From a checkpoint of a small mixture-of-experts model trained on Wikipedia: 95.9M parameters.
Below are experts of layer 2 (counted from 0) of a mixture-of-experts language model. Rows are named router (the router's row for the expert), gate (a neuron's input weights, with its number), up (a neuron's input weights, with its number), down (a neuron's output weights, with its number) and show model dimensions 0-127. Each number is 128 + 24 x the weight over its row's rms, rounded and kept within 0 to 255.
Before each expert's rows: "comes after" lists some tokens at least twice as common just before its tokens as in all text; "raises" lists some tokens whose logits its average output raises strongly, later layers aside. This comes from a sample of Wikipedia text that the model never trained on. Tokens count by the router's weight.

# expert 58
comes after: ",", " New", " in", " of", " the", " Los"
raises: "'", "ns", ",", "ian", " City", "’"
router [ 92 103 135 140 166  94 132 129 161 162 180 180 139 148 132 183 104  99 136 116 134 167 123 134 107 140 116 167 139 119  88 135 116 142 148 104 104 132 130 129 147 138 105 127  89 139 167 106 102 110 104 112 131 113 148 127 142 149  99 143 173 151 125 117 128 118 133 141 143 129 142  96 133 137  77 135 166 141 144 127 113 122 118 120 133 136 132 121 147 128 167 151 168 142 156 141 114 136 105 120 153 130 145  83 159  87 109 106 141 113 169  49 123  71 116 148 139 104 133 127 115 132 148 151 111 136  89  99]
gate0 [155 155 114 150 109 172 116 152  98  94 137 106 116 121 173  76 151 148 113 124 154 132 145 104 131 161 163 148 136 149 140 185  99 135 126 137 114 130  89  99 120 112 142 141 110 122 131 117 139 135 156 110 128 116  99 118 128 138 131 136 118 138 135 136 129 126 152 138 119 119 122 133 159  93 111 125 119 164 130 122 139 113 111  89 141 114 110 152 149 152  97 125 147 141 114 122 142 109 123 138 110 127 115 120 126 115 103 180 127 119 143 164  77 143 122  90 134 125 136  87 122 115 110 100 117  84 136 127]
up0 [109 119 137  82 138  71 142 116 139 137 102 145 141 117 103 146  89 153 139 122 126 140 114 122 113 114 143 100 105 134 130  84 161 119 108 140 124 116 149 151 116 124 137 122 155 119 131 118 114 137 130 126  98 138 191 168 115 125 112 161 122 105 127 117 147 120 106 105 156 132 116 112 122 145 143 158 114 115 168  88 151 181 136 147 110 143 150 100 120 117 159 146  88 147 141 143  83 129 175 140 145 146 160 138 111 145 162  62 129 127 129 132 169 138 125 145 155 111 137 132 150 111 129 163 116 128 110 140]
down0 [170 165  70 144 135 108 131 113 106 106 119 145 148 137 155 125 168 104 125 163 139 119 144 162 125 186 142 107 150 142 185 135 125 105 146 122 155 122 153  90 152 113 141 115 154 144 121 114 167 121 121 135 138 125 104 121 103  95 145 113 112 101 139 163 102 134 113 135 103 138 151 128 123 125 140 148 163 118 152 112 149 118 114 105 111 155 127  84 128 121 115 118  72 140 136 120 117 178 109 136 100 149 159 117 150 156 120 145 111 127 150 158 158 178 163 106 130 135 124 130 130 127  72  97 144 147 101 127]
gate1 [100 154 141 150 132 148 125 133 143 139 109 162 109 135 130 108 153 109 138 148 138  82 150 112 116 119 132 129 123 118  81 171 129 123 146 108 106 157 128 206 107 103 119 142 176 127 115  73 185 175 166 134 143 113 135 112 173 170 108 115 122  68  85 180 146 139 153 133 124 108 112 116 132  92  90 127 144 128 122 145 132 126 171 121 138 100 126  86 153 114 131 127  93 149  98 117  96 129 142  95 165 152 121 125 124 117 153 126 166 102 147 130  76  94 140 131 111  80 124 112 144 127 113 145 112 131 118 134]
up1 [152  94 107 123 136 111 149 119 119 147 156 127 183 119 128 139  64 110 124 131 137 130 116 103 130 119 115 137 114 139 196  94 148 100 130 142 146 102 151  59 130 178 117 130 106 137  80 120  80 148 145 153  98 154 104 122 126  99 129  97 130 182 128  61 114 118 121 149 105 147 130 142 122 168 119 165 111 105 138 125 166 139 122 139 129 175 115 126 126 139 115 106 150 106 127 132 173 108 152 150  65 110 150 114 120 138 134 113 112 173 116 104 164 146 125  95 163 171 139 107 147 151  97 112 178 182 109 135]
down1 [ 86 134 121 120  84 154 130 164 119 166 144 121  93 144 116 128  93 174 126 121 134 120 113 149 154 142 122 102 100 139 107 128 140 108 127 148 165 110 105 131 116 163 125 167 134 143 127  76 101 111 101 156 116 145 101 105 146 152 163 133 101 135 110 162 148 131 135 122 119 119 148  52  83 181 174 152 119 139 108 171 133  92 123 163 125 120 131 165 110 109 124 107 132 128 154 124 153 135 120 168 127  90 102 155  87 124 104 123 122 149  87 157 140 131 110 194 110 172 135 116 155 137 125 168 186 155 147 120]
gate2 [ 92 119  96 119 169 133 126 122 132 133  67 116 165 136 134 140 115 127 145  99 132 197 145 114 147  94 112 140 131 132 106 114 107 115 138 135 142 135 133 165 117  94 128 122 149 100 167 100 139 108 105 105 148 148 101 147 135  65  89 124 121 105 138 166 127 152 114 128  98 122 104 162  92 124 122 127  86 148 122  74 170  99 146 114 100 131 144 131 192 135 116 183 118 126 112 135 104 181 105 131 168 160 108 104 158 113 124 147  92 136 119 127 106 109  79 103  74 115  96 124 112  93 128 148 136 148 143 134]
up2 [112 103 111 120 169 131 125 138 128 117  86 127 133 145 130 123  95 133 128  98  94 165 110 137 133 115 143 135 132 112 122 104 124 119  96 128 121 156 145 175 105 101 141 130 145 133 144  78 153 122  78 102 110 136 108 156 157  75  84 126 131 100 125 122 127 147 112 118 108 137 133 162 109  91 142 105  94 155 124  81 163 122 157 108  71 105 112 117 177 139 148 157 158 131 125 152 140 172 121 123 144 156 115  80 148 126 128 108  96 121 130 114 159 100  87 153 101 113 101 131  89 122 141 131  99 114 169  86]
down2 [157 131  87 123  97 132 106 125 131 149 108 133 123 144 157  95 196  86 143 169 123 171 102 107 157 119 150 126 118 146 126 104  76 107 104 146 150 126  63 134 110 144 134 114 127 150 144 143 139 151 102 115 156 127  91 134 137 137 148 141 138 107 116 144  95 125 132 160 163 140 134 137 146 112 161  78 139 123 110  99 125 124  91 130 144 114 141  61 105 116 109 167 134 189 129  97 160 107  76 131 129 112 115 143 159 161 158 155 126 116 121 126 129 125 110 139 146 139 113 119 103 151 175  93 122 116 132 146]
gate3 [182 103 148 128  94 115 119 123 122  92 123 104 114 140 124 136 120 116  93 175 119 107 145 107 112 132 117  67 177 112 137 104 141 148  83 106 144 135 129 106 132 145 127 109 141 161 148 133 112 151  98 144 123  88 109 153 131 110 175 128 168 107 147 174 139 119 162 125 139  93  95 119 135 104 110 115 122 151 117 105 118 140 142  82 114 148 126 109 133 154 127 106 114 111 130 143 133 126 120 102  98 158 104  91 147 135 121 113  91 122  97 116 156 153 120 156 106 194 109 172 137 145 120  94 156 103 146 148]
up3 [159 147 141 141  90  91 118 118 122 110  99 139 109 182 125 111 113 126 143 187 172 102 113 114 127 127 134 135 143 127 121 141  80 156 101 129  97 121  93 105 164 134 119 109  85 167 170 143 139 137 130 110 129 123 138 136 101 131 137 116 105 118  96 178 140 150 127 138 152  90 138 142  85  95 138 136 146  86 128  96 118 158 161 105 142 136  98 118 106 130 129 100 125 124 126 135 135  88  96 110  65 146  88 155 134 139 145 105 138 130 139 161 139 110  94 145 140 160 149 143 150 136 129  81 110 122  99 145]
down3 [118 128 137 122 114 113  66 134 116 133 148 154 118  79 112 128 140 111  95 151 137 141 139  82 117 155 150 171  84 113 145 107  56 122 126 112 133 115 113 139 127 110 130 124  86 110 154 123 109 109  87 128 117 128  95 105 136 155 128 135 121 143 113 118 148 129  77 151 106 209 152  88  74 129 155 154 120 121 117 137 157 151  64 145 115 140 142 147 144 138 118 170 129 115 173 108 118 171 143 180 149 125 146 116  91 176 157  94 111 153 118 105 142 132 177 104 117 106 119  85 162 143 150 116 137 112 120  88]
gate4 [148  87  75 147 135 147 143 162 155 114 140 117  96 141 103 125 153 117 112 111 116 125 178 102 125 155 166 114 125 106 132 145 106 115 161 140 150 108 176 145  95 147 145  82 160 117 140 130 126 115 100 119 136 146 105 155  89  89 122 103 109 132 135 154 123 103 124 134 158 125 120 104 166 129  95 133 112 116 112 171 115 115 129 137 174  92 151 109 129  90 109 105 122 150 101 118 126 124 138 108  80 143 157 147 112 150 138 157 109 119 102  99 141  86 134 139  93 146  96 163 129 145  89 137 126 144 140 161]
up4 [169 190 143  95 113 123 132 150  54 138 143 163 188 126 155 143  82  99 144 121 112 105 148 154  79 109 109 128 139 133 143  76 168 196 106 102  87 146 133 133 107  70  89 139 110 127 159 140 138 152 157 129 139 110 139  96 115 140 128 149 153 116 144 155 104 154 144 112  48 115 103 155 115 124  98 141 132 138 121  98 130 120 155 114 118 153 111 155 118 131 133 136 121 119 150 139 153 152 117  99 147  96 157  62 149 122  81 101 112 102 134  88 128 184 146  99  91 152 134 120  79  82 145 136 117 128 115  81]
down4 [161 140  84 118 104 103 177 150 107 127 109 125 102 165 165 127  56 138 146 111 150 109  88 144 110 107 114 106 120 140 145 112 189 173  98 161 109 133 123 118 164  76 114 119 143 141 104 114 114 110 143 117 109  97 125 155 146 131 190 125 123 113  97 122 112 101 128 101  91  78 132 115 114 121 122 133 108 171 137 121 116 136 158 121 129 127 128 136 134 159 117 177 131 155 134 136 133  77 138 121 113 119 164 151  94  93 134 119 161 113 144 143 147 171 126 120 121 120 131  77 131 120 139 155 136 131 113 100]
gate5 [131 150 148  89 134 123 113 173 147 155 160  81  67  80 154 105 188 129 146 143 134 155 160 109 145 124 139 144 119 139 180 134 136  46 155 178  97 117 151 104 124 135  96 141 161  72 106  97 164 156  99 144 131 140  95 130 107 150 111 105 130 131 145 120 119 105  77 123 104 128  95  99 164 128  92 168 138 133 140 102 115 134 145 110 116 123 185  85 141 118 110 112 135 112 128 141 145 143 123 133 117 134 123 134  82 140 128 106 101 133 166 114 144 138 126 158 150 141 144 128 147 130 146 164 122 134 141 130]
up5 [167 170 156 144 125 149  97 153 162 118 143 124 116 143 147  97 164 152 143 125 123 122 142 105 123 126 172 145 108 169 177 140 109  75 153 142 122 160 131  90  84  93  88 136 113  61 101 131  84 122 142 144 112 121 104 123 141 145 108  83 144 125 106 105 121  56  81 114 160 157 132 127 155 110  72 128 118 132 100 123 131 148 122 113 124  97 150 164  94 122 146 135 130  95  76 119 105 132 139 136 155 123 104 151 114 132 101 112 146 115 124 121 103 167 121 116 121 114 110 158 156 124 145 119 146 111 147 113]
down5 [118 125 206 108 140 149 131 164 126 105 147  79 111  94 124 122  98 115 111 146 145 146 145 127 120 121 146 119 145  95 106 100 149  89 190 144 148 108 139 104 104  89 116 135 119 165 202 112 154 116 109 153 111 146 128 146 113 146 173 126 140  95 130 112 127 118  61 118 114 159 124 148 118 167 131 143 151 146 108 151 115 116  63 128 117 145 144 109 103 159 178 103 113 134  81 152 136 148 127 164 119  88 163 115  64 108 146 108 114  95 144  68 147 121 145 111 114 116 116 157 117 139  95 144 119 102 114 110]
gate6 [ 95 105 120 118 128 171 105  68 105  83 130 115 121 185 158 107 111 115 131 122  89 159 166 113 143 148 130 144 117 158 159 130 120  84 109 104 145 123 182 114 154 148 148 152 167 115 136 129 145 102  80 153 109 136  85 123 106 156  93 141  99 124 157 158 138 110 114 163 107 148 146 153 123  96 119 100 102 109 123 152  84 112 153  93  95 114 145 107 105 137 121  94 107 152  92 115 128 148 105 147 103 105 132 167  98 107 114 108 113 120 113 123 144 100 152 121 122 134 147 164 167 128 133 124 143 127 161 162]
up6 [ 95 115 133  73  89 167  84 106 116 104 127 121 123 148 129 125 141 137 101 157 121 138 163 142 128 152 106 139 126 141 144 129  98  99 114  93 144 112 137 154 139  98 110 180 179 128 123 104 184  97  90 137 109 131 102 117 126 131  79 117  98 153 152 126  96 139 101 134 100 151 125 112  90 182 126 120 110  91 132 162 100  94 144  88 116 119 148 116 125 134  85 136 111 116 100 151 147 164 140 138 105 139 136 195 108 118 108 144 120 135 135  97 112  88 131 140 132 101 102 154 127  81 124 140 135 136 162 162]
down6 [111 109 135 159 125  93 133 137 141 130  96 114 102 139 168 144 123 122 131 145 106 129 144 156 137 135  95 113 129 104 117 173 124  94 119  92 145 171 139 175 161  98 151 136 144 123 122 133  85  89 149 129 113 113  99 118 142 118 126 116 110 111 130 142 127 111 120 126 116  96  97 130  90 137 149 123  98 119 107 152  79 105 104 113 144 106 131 111 129  81 143 133 108 161 119 122 141 159 121 169 172 105 124 130 127 148 136 150 115 113 110 141  95 121  79 118 130 142 132 134  66 103 129 118 151  85 132 143]
gate7 [ 97 126 154 166 128 115  56 111 100 138 108 144  75 120 147  62 164 176 147 139 119 137 115 162 142 157 131 104 102 140 136 139 105  46 109 146 138 155 152 141 137 158 119 125 120 144 104  89 121 135 150 117 101  80 101 116 111 156 129 105 124 124 140 113 156  93 119 149 140 134 130 136  76  93 123 102 106 140 151  73 145 150 128  82  93 119 118 171 136 153 165 205 146 122 126 137 118 108 153 118 184 132 139 142 122 102 101 105 171 110 114 154 115 135  70 108 123 107 146 131 133 125 130 152 119 130 112 137]
up7 [105 121 146 152 103 146  91 116 107 149 150 116 116 120 113 112 145 169 133 145  94 132 131 153 159 167 136 111 125  85 155 126 102 103 122 119 134 138 153 128 146 149 116 154  86 145  88  84 130  84 141 135 132 100  81 113 134 156 108  89 142 166 148 101 130  77  88 184 128 125 161 127 108 119 127 111 134 141 142 110 107 136 129  87 128 130  91 167 131 127 154 153 165 127 137 138 130 109 130 140 173 120 123 134 146  74 114 108 146 105 121 151 101 164 103 137 128  95 142 155  95 110 114 139  83 120 108 156]
down7 [128 153  68 118 138 105 140 142 116 143  96 120 110 131 122 128 113 112 150 141 113 123 107 134 138 121 161 152 121 109 106 145 171 138 157 125  83 112 121 195 124  94  88 133 101 138 138 102 159 100 157  80 170 167 173 106 157 161 112 114 114 118 142 120  93 149 152 117 129  86 115 133  95 124 125 145 170 129 133 150  83 179 137 148 178 121 119 126 118 117 142  73 143  99 143 142  92 149 102 112 148 143 124 109 168 160 129 113 173 124 140  90  74  94 140 161 178 148 116 137 145 111 102 147 133 142 157 138]
gate8 [182 140 144 119 112  95 112 170 120 111 123 137 158  97 147 131 116 108 137 143 115 159 113  95 154  95 160 131 109 103 139 139 133 133 136 160  97 131 172 136 123 135 154 158 147 152 127 150  75 131 146 147 149 111 135 131 134 140 154 143 127  71 113 145  97 129 154 103 121 120 164 126 130 113 124 170 163 129 122 152 187 146 142 178 155 129 153 129 113 161 138 138 124  99 132 132 173 107 136 109 173  97 137 140 139 179 112 143 117 149 156 131 132 130 140 136  57  99 153 157  98 130 141  95 174 113 118 166]
up8 [115 116 153 126 129 116  98 165 166  86  99 159 143  95 132 146 129 106  99 159 149 108 128 117 120  98 147 134 142 142 120 134 107 121 132  95 104 134 121 121 101 110 141 139 142 130 104  69  94 150 161 134  94 105 127  98 166 136 112 146 116 150 112 126 150 155 104 142 171 138 126 191  99  91 110 160 152 162 158 139 134 173 118 155 178 144 182 174  81 116 141 110  64 118 122 140 147 128  91 158 117  89 114 144 118 122 139 128 117 128 127 109 140 118 160 120  98 116 127 133 139 128 132  98 205 127 155 161]
down8 [172 108 115 116 117 147 126 117 122 122 133 124 152 150 126 118 131 105 156 126 100 123  94 186 139 141  99 146 107 125 131 119  89 160 156  91  93 150 119 124 120 135 119  96 151 157 103 132 103 151 192 112 132  95 137 132 141 112 149 155  78 132 125 203 124 127 158 133 135 119 165 137  94 121  82 123 119 135 119 122  95 101  50 172 145 131 138 121 129 165 153 104 139 138 159 136 106  97  88  99 108 142 153 120 139  72 156 142 146  93 155 134 133  73 154 111 110 144 100 153 140 129 124  70 149 132 100 147]
gate9 [ 88 113 149 108  88 142 153 142 146  88 182 141 173 116 119 109 118 157 101 119  72 109 158 145 117 119 146 112 111 134 148 111 130 115 119 148 101  96 143  59 141 171 159 108  96 122 156 135 155 101 131 128 118 108 120 122 156 123 102 142 106 138 153 113 132 115 141 140 104 122 125 167 122 134 135 109 133 107 174 135 166 148 179 115 117 139 130 123  99 135 110 185 115 153 115 110 115 153  79 124 105 135 111 116  75 173  93 127 109 177 152  97 169 143 151 147 114 149 138 187 138 110  96 118 136 152 112 109]
up9 [ 91 121 180  97 108 123 148 108 149 119 140 117 157 129 134 113 130 154 132 143  97  92 158 115 116 102 169 137 105 113 145  79 135 117 109 131 118  94 141  63 137 186 122  90  95 129 125 150 170  99 129 123 133 137 136 121 105 118 114 127 124 145 165 144 154 105 130 134  98  95 156 146 127  90 108 117  98 122 166 138 177 153 154 155 113  96 127 136 131 143 134 184 135 146 123 114 137 126  75 129  97 136 130 118 122 175 119 153 126 148 153 118 144 144 133  97 113 139 127 153 124  92 116 117 150 162 106 117]
down9 [159 111 176  90 123 116 127 191 129 130 177 150  69  98 167 150 123 107 122 150  70  98 130 117 106 123  99 136 154 130 103 161 131 106 162 166  87 120 164 113 142 104 100 101 112 153 178 117 129 153 135 176  99  99 122 167  98 130 129 130 115 160 145 141 114  90 147 129 120 123 119 134 135 117 147 105 137 132 163 102 150  98 131 132 184 120 155 119 113  97 131 117 108 132 161 159 117  78 159  91 118 134 136 186 112 175 126 129 135 129 125 129 135 170 108 122 161 132 104 129 130 173 116 150 117 153 117  85]
gate10 [ 90 136 174 118 108 118 108 150 131  89 143 151  66 122 154 111 120 126 133 110  82 137 138 130 137 124 134  97  92 103 200  96 117 159 153 194 153 103 156 108 157 169  95 121 133 175 125 104 151 116 133 137 113 106 162 160 111  85 111 100 115 113 136 107 124 124 153 102  93 118 129 126 119 102 146 120 137  88 167 137 124 111 185 132 111 130 150 110 137 148  88 154 124 132 112 114 158 107 133  87 110 157 150 113 121 163 159 136 121 124 139  88 148 122 131 123 121 126 123 138 127 117 129 137 124 158 110 129]
up10 [159 119 104  97 117 128 133 114 136 176 136 150 161 138 126 139 148  98 147 137 141 145 133 151 128 131 109 162 130 151 107 137 144 119 117 125 112 148  92 121 101 119 140 132 139  88 169 116 132 143 128 118 165 131  99  59 155 153 136 160 104 159 134 183 158  79  90 105 149 142 160 100 153 153 111 148  81 193 103 116 132 111  99 141 179 165 140 124 167 135 114 129 135 130 160  86 120 133 153 152 143 120 109 115 162 127 118 106 129 142  92 129  97 139 133 110 140 125 138 115 128 112 158 138 116 112 138 113]
down10 [ 95 127  91  78 107 148  89 184 105 105 132 136 140 132 145 134 100 130 117 151 156  83 120 149 136  95 164 122 126 126  93 127 137 115 112 132 122 162 136 121 139 142 142  88 175 124 116 162 144 110 122 112 141 145 108  96 122 113 104 114 119 142 111 155 186 168 105 170 126 151 143 183 143 122 143 115 165 122  95 132 192  97 145 143  81  83 164 127 152 152  94 107 113 138 133  89 129 124 100 133  79 108 188 169 128 110  97 132 122 147  93 133 107 125 148 100 145 119 143 122  86 111 119 103 143  93 144 147]
gate11 [137 148 134 124 126 114 133 164 116 148 183 152 106 129 160  91 134 179 142 138 160  99 146  98 184 133 163  95 141 119 160 116 182  85 156 125 155 156 128 114 153 153 166 118 176 143  94 136 140 144 125 188 116 141 101  91 135 146 126 135  96 113  95 133 130 161 144 141 104 143 132 111 143 127 114 147 157 100 127 114 120 101 131  99 100 135 123 123 141 122 119 145 152  60 122 134 159 158 113 123  94 181 137 135 116 147 112 145 112 139 145 111 183 106 122 144 166  99 144 101 139 110 112 117 114 135 127 167]
up11 [107 160 151 193 103  77 116  82 123 109 108 145 122 148 129 142  99  65 147 143 135 140 137 112 112 108  95 121 100 118 145 122 104 142 126  87 122 125 137 137 148 141 151 133 102 136 137 118 158 140 181 101 130 136 102 173 158 133 129 114 132 108 115 104 150 139 150 137 134 122 122 116 121 165 146 127 133 133 123 140 103 153 164  95  95 151 116 179 120 130  98 109  93 149 154 149 122 133 124  87 155 135 152 160 131 140 124 121 109 153 127 139 113 108 115 120 122 159 141 154 123 114 141 152 119  92  86 142]
down11 [114 111 192 140 140 106 122  72 139 110 158 125 120 111 122 171 150 126 135 165 157 155 144 109 153 157 134 142 129 131  95 142 101 144 162 114 130 117  99 183 123 112 143 144  93 145 187 139 118 139 131 132 157 154 141 150 136 120 133  92 127 126 128 133 130 160 114 109 115 131 127  87 124 102 109 153 148 132 103 156  69 154 119  83 116 134 115 142 124 135 107 144 131 128 100 164 129  84 105 144 171 146 153 119 151 138 128  60  73 108 134 110 104 115 172 135  87 132 113 114 139 115 129 109 136 150  91 130]
gate12 [147 114 126 163 123 119 107 120 145 161 106  87 170 103 140 142 173 133 147 108 125 138 156 159 122 161  88 113 126 113 154 141 113 103 155 130 165 129 137 127 129 104 155 134 116  91 101 137 139 163 162 147 131 153 120 114 109 139 134  98 110 131 100 127 155 120 128 145 159 136  68 131  84 105 196 111 155 149 135 118 134 136 145 122 133 104 155 133 120 142 159 109 130 138 124 105 113 163 110 106 144 138  89 112 143  89 113  87 120 111 113 164 144 147 143 110  89 138 117 107 157 106  57 161 120  78  93 123]
up12 [106 102 126 158 100 104 112  91 153 167 159 163 163 117 111 175 122 153 128 140 111  78 151 157 115 144 115  99 135  89 159  92  79 133 144 153 117  99 159 101 144 121 195 115 118 103  72 113 146  99 182 128 138 116 141 117 106 113  87 108 115 163  91 101 160 135 154 146 160 121 111 114  91 108 118 114 139 174 139 125 107 157 153 129 160 118 125 138 115 121 167  97 115 132 115 113 100 157 113 108 117 125 127 106 149 109 140  94  90 137 144 152 117 154 149 135 110 148 136 122 124 104 103 146 108  75  90 151]
down12 [124 133 158 139 104  98 150 139 140 147 138  96 114 146 107 131 118  85 104 140 130 138 133 131 146 119 133 148  97 139  52 174 152 149 136 101  54 141  99 145 113 177 100 179 123 128 138 154 130 129 135 125 115 106  98 123 102 105 124  61 122 120 147 136 103  89 149 143 142 121 102 114 100 145 118 122 175 109 130 141 114 126 165  95 150 131 131 120 142 161 126 108 112 154 106 104  98 151  83 122 133 142  82 123 153 145 116 123  97 124 127  83 108 107 149 102 113 144 103 138 146 113  89 129 117 108 113 142]
gate13 [119 153  88 132 149 114  96 107  94 114  92 139 180 143 122 125 132 123 127 150 128 142 183 119  95 118 114 108  91 159 159  83 160 141 125 100 160 113  90 100 142  88 158 159 196 117 169  92 125  97 115 134 136 134  98 119 154 152  93 106  96  99  87 177 150 155 117 106  92 139 133 125 102 180 102 113 119 172 142 113  98  99 149 132 119 164 141  95 156 131 126 118 104 124 129  97 156 164 111 112 133 126 140  95 131  84 134  93 137 135 140 129 147  98 122 135  87  81 154  79 131 127 148 167 118 108 160 136]
up13 [135 114  66 110 125 116 118  94 114 104  93 100 156 159 111 162 113 148 124 116 145 135 173 173 138 166 140 136 132 126 144 105 151 137 128 107 153 147 134  78 102 102 162 130 127 127 120 115 146 105 113  71 107 166  80 106 147 155 114  80 112 124 139 172 133  96 126 177 140 116 137 129 131 166  99 132 128 151 189 100  90 110 116  90 124 167 144 157 132 151 121 127 129 104 117 123 135 153 101 145 108 144 149  85 143  94 136 126 109 156 140 126 158  98 147 145 111 107 122 107 135  98  98 115 123 119 166 148]
down13 [134  98 128 115 112 139 113  95 103 121 131 118 100 129 116 146 139 107 142 136 126 135 118 125 142 119  91 146 114 125 100 136 119 170 159 144  98 139 158 139 179  94  74 152 116 145 116 129 133 146 151 114 141 157 124 130 140 190 163 144 105  85  94 158 127 159 205 129 159 133 153 129 127 124 124 170 143 113 113 124 141 117 138 141 135 118 164 115 114 111 132 110 142 108 109 120 104 116 120 139 128 127 133 145 130 133  88  83 108  83  88 121 101 120 123 129 122 156 146 127 108 122 167 142 163 101 132 118]
gate14 [119 133 149  90 108 160 127 150 156 133 127 157 150 137 119 121 104 120 113 127 132 132 128 140 111 203 103 144 155  96 148 125 114 149 124 107 170 119  85 147 119  97 150 124 164  79 120 144 113  90 115 146 140 141 151 119  93 147 145 148 116 139 112 177 148 115 125 173 111 114 150 159 163  76 117 130 118 127  98 123 133 122 143 100 128 129 151 166 133 136 129 108 127 123 124 105 135  98 159 143  90 129 176 124 109 118  81 142 120 141 120 140 106 151 116 117 109 128 175 122  91 116 167 140 168 107 145 169]
up14 [127 105 105 125 108 155 171 132 126 106 110 149 140 152 139 180  80 130  94 137 121 114 125 132 120  97  86 138 115 139  97 122 136 154 142 121 127 114 169 148 171 139 131 124 122 139 167 136 153 149  87  90 159 133 111 176 140 121 112 114 136 120 135  84 155 130 157 104 120 144 152 128 100 133 148 129 100  99 104 130 166 117 136 152 136 119 133  85 156 131 121 131 110 198 131 148 100 153 116 134 124 128 143 100 149 117 156 117 107 136 130  83 136  87 176 163 169 120 107 187 106 132 157 153 108 141 162  96]
down14 [170 110  81 140 140 112 143 120 152 105 133 164 148 123 111 126 106 117 141 157 122 128 176 113 136 106  99 105 131 131 117 130 162 159  94 103 127  97 131 106 125 145 106 121 112 118 138  92 112 116 124 114 124  95 164 116 118  95  83 139 108 120  99 136 116 131 167 120 179 141 120 104 101 145 127 107 100 132 115 120 104  91 120 169 177 142  95 125 161 158 132 117  93 104 102 181 113 175 120 147 106 131 159 151 102 127 173 142 104 153 112  66 145  65 143 109 129 129 136 113 155 136 104 129 161 107 132 123]
gate15 [115 133 163 136 137 112 123 106 136 114 157 136  85 101 121 126 135 120 104  99  91 113 127 108 147 145 140 137 115 119 127 151 169 124 138 155 146 133 143 126 146 132 129 108 139 104 160  88 121  95 115 125 131 147 150 120 100 120 151  96  99 107 193 165  97 115 122 108  93 130 139 103 119 175 132 104 140 142 156 131 143 142 140 120 122 120 145 111 184 172 105 141 138 125 127 101 185  94 152 112 114 130 120 123 103 146  73 113 147 161 168  92 149 127 127 108  71 151  95 115 143  73  68 126 140  98 113 139]
up15 [ 88 121 139 135 152 150 152 115 100  91 146 152 110 104  99 141 139  92  84 117  92  98 122 108 157 124 142 159 113 136 116 124 147 136 127 132 158 143 156 119 136 111 137 141 137  98 147 116 118 115  83 102 180 158 112 134  99 117 140  89 137 149 138 140 102  81 146 152 101 135 164 125 140 155  73 132 127 151 131 170 144 161 113 125  86 139 115 115 149 136 156 117 123  97  82 111 140 129 125 132 120 127 109 122  91 131  89 117 105 123 130 132 153 103 100 142  97 150 145 155 222 136  95 132 143 152 118 132]
down15 [108 118  97 134 119 118 133 132 140 136 137 102 127 143 151  92 143 156 157 104 138 129  98 117 127 113 104 124 133 165 122 146 139 129 149 125 134 119 116 113 178 150 102 136 120 148 138 121 144 109 127 128 122 129  87 106 102 130 140 140  99 123  96 126 145 150 130 140 137 131  84 120 151 156 151 133 144  86 123 117 132 104 137 108 178 150 157 119 151 157 153 162 107 122 129 136 117 150  96 107  99 172  85 149 145 105 123 100 118 141 144 121  97 123  71 156 137 163 120 142  97 165 123 147 154 130 100 170]
gate16 [153 156 135 116 114 142 120  83 117 111 133 139 153 149 141 128 105 139 138 141 162  91 147 122 120 143 149 143 110 137 178 140 120 138 129 147 131 156 106 138  97 161 128 107 151 155 116 133 164 135 151 120 103  66 155 137  88 139 106  96 108 105 133 112  95 152 125 118 141 153 101 157  89 174 168 132 149 125 139 130 148 143 138 137 106 134 142 119  86 132 138 126 161 118 117 117 176 135 171 146 101 129 116 165 148 140 138 160 142 113  86 140 169 135 106 113 100  98 157 138  87  74  89  98 132 150 111 111]
up16 [ 87 128 111 112 126 140 141 112 189 119 135 155 180 201 133 143 106 110 114 113  86 140 177 133 163 147 129  84 118 132 117 104 117 162 152  92 122 131 127 144 147 131 147 139 152 107 121 132 140 111  95 119 124 159 139 137 156 124 123 147 117 132 126 175 135 162 138 139 110 135 148 106 161 175 116  50 134  86 119 140 159 105 164 168 115 126 153 108 123 154 147 136 120 100 143 116 122 154  97 132 108 122  94  83 101 123 155 117 131 140 155  75 172 109 148 165 109 127 108 140 147 121 113 166 116 148  79 110]
down16 [132 121 124  99 134 114 194  84 164 153 125 149  90  87 144 117 131  90 129 146 137 127 108 121 134 112  87 161 115 151  50 120 144 141 154 113  95  91 129 139 129  77 110 121 112 116 125 146 121 141 105  94 124  82 126  88 120 148 130  97 106 164  71 111 149 137 145 156 112 105 169 130 154 159 121 141 145 137 132 132 132  99 117 156 120 100 165 115 107 124 136 114 125 121 158 109  64 112 119 155 125 105 100 109 139 143 148 133 111  77 108 156 107 130 144 114  96  95 107 133 107 132 122 144 131 137 139 162]
gate17 [136 105 148 111 121 138 135 137 163 165 124 137 125 101  87 151  74 125 127 133 153  96 142 141 100 140 173 102 192 143 107 112 132 126 130 116 134 117 142 130  82 129 136  68  97 120 117 139 109 169 134 127 162 150 138 155 108 138 148 147 148 160 110  92 125 122 109 154 117 129 101 175 108 113 110 143 118 135 152 136 141 139 103 126 170 103  94 102 129 145 126 131 171 119 130 137 126 105 110 119 117 173 131 109 148  63 128 125 116 133 108 167 144 163 163 172 116 173 115 139 141  86 122 121 137 109 125 141]
up17 [126 109 137 132 127 137 120 124 148 164 124 121 100 118  91 121  77 139 125 134 179 109 150 154 130 162 160 118 205 125 110 122 113 135 131 162 143 143 133 130  85 139 118  91 130 141 121 133 103 141 148 135 136 142 112 146 106 146 161 131 142 143 135  91 145 132  77 145 143 125  92 157 147 130 136 127 110 126 165 135 128 160 119 113 155 109 125 121 155 127 124 129 152 115 143 126 123 112 106 129  85 173 100 126 125  83 120 126 130 103 131 162 124 154 157 155 141 148 101 126 156  91 105 142 143 113 121 156]
down17 [124 107 176 137 105 122 134 116 122 173 140 129 142 152 133 135  99 122  92 112 122 150 125  95 105 128 117 192 132 153  50  62 145 114 134  69 130 142 104 128  91 160 111 115 142 138 181 141 149 148 114 144 139 136 148  94 144 138 161 102 139 135 147 135  94 104 117 159 123  91  81 147 162 155 122  90 118 137  75 137 154  71 136 119 162 125 124  86 133 127 117 174 160 176 113 130 104 141 138 111 122 135  97 141 150 123 145 141 179 100 107 137  88  76  93 124 101  88 154 166 117 100 140 176 119  80  93 136]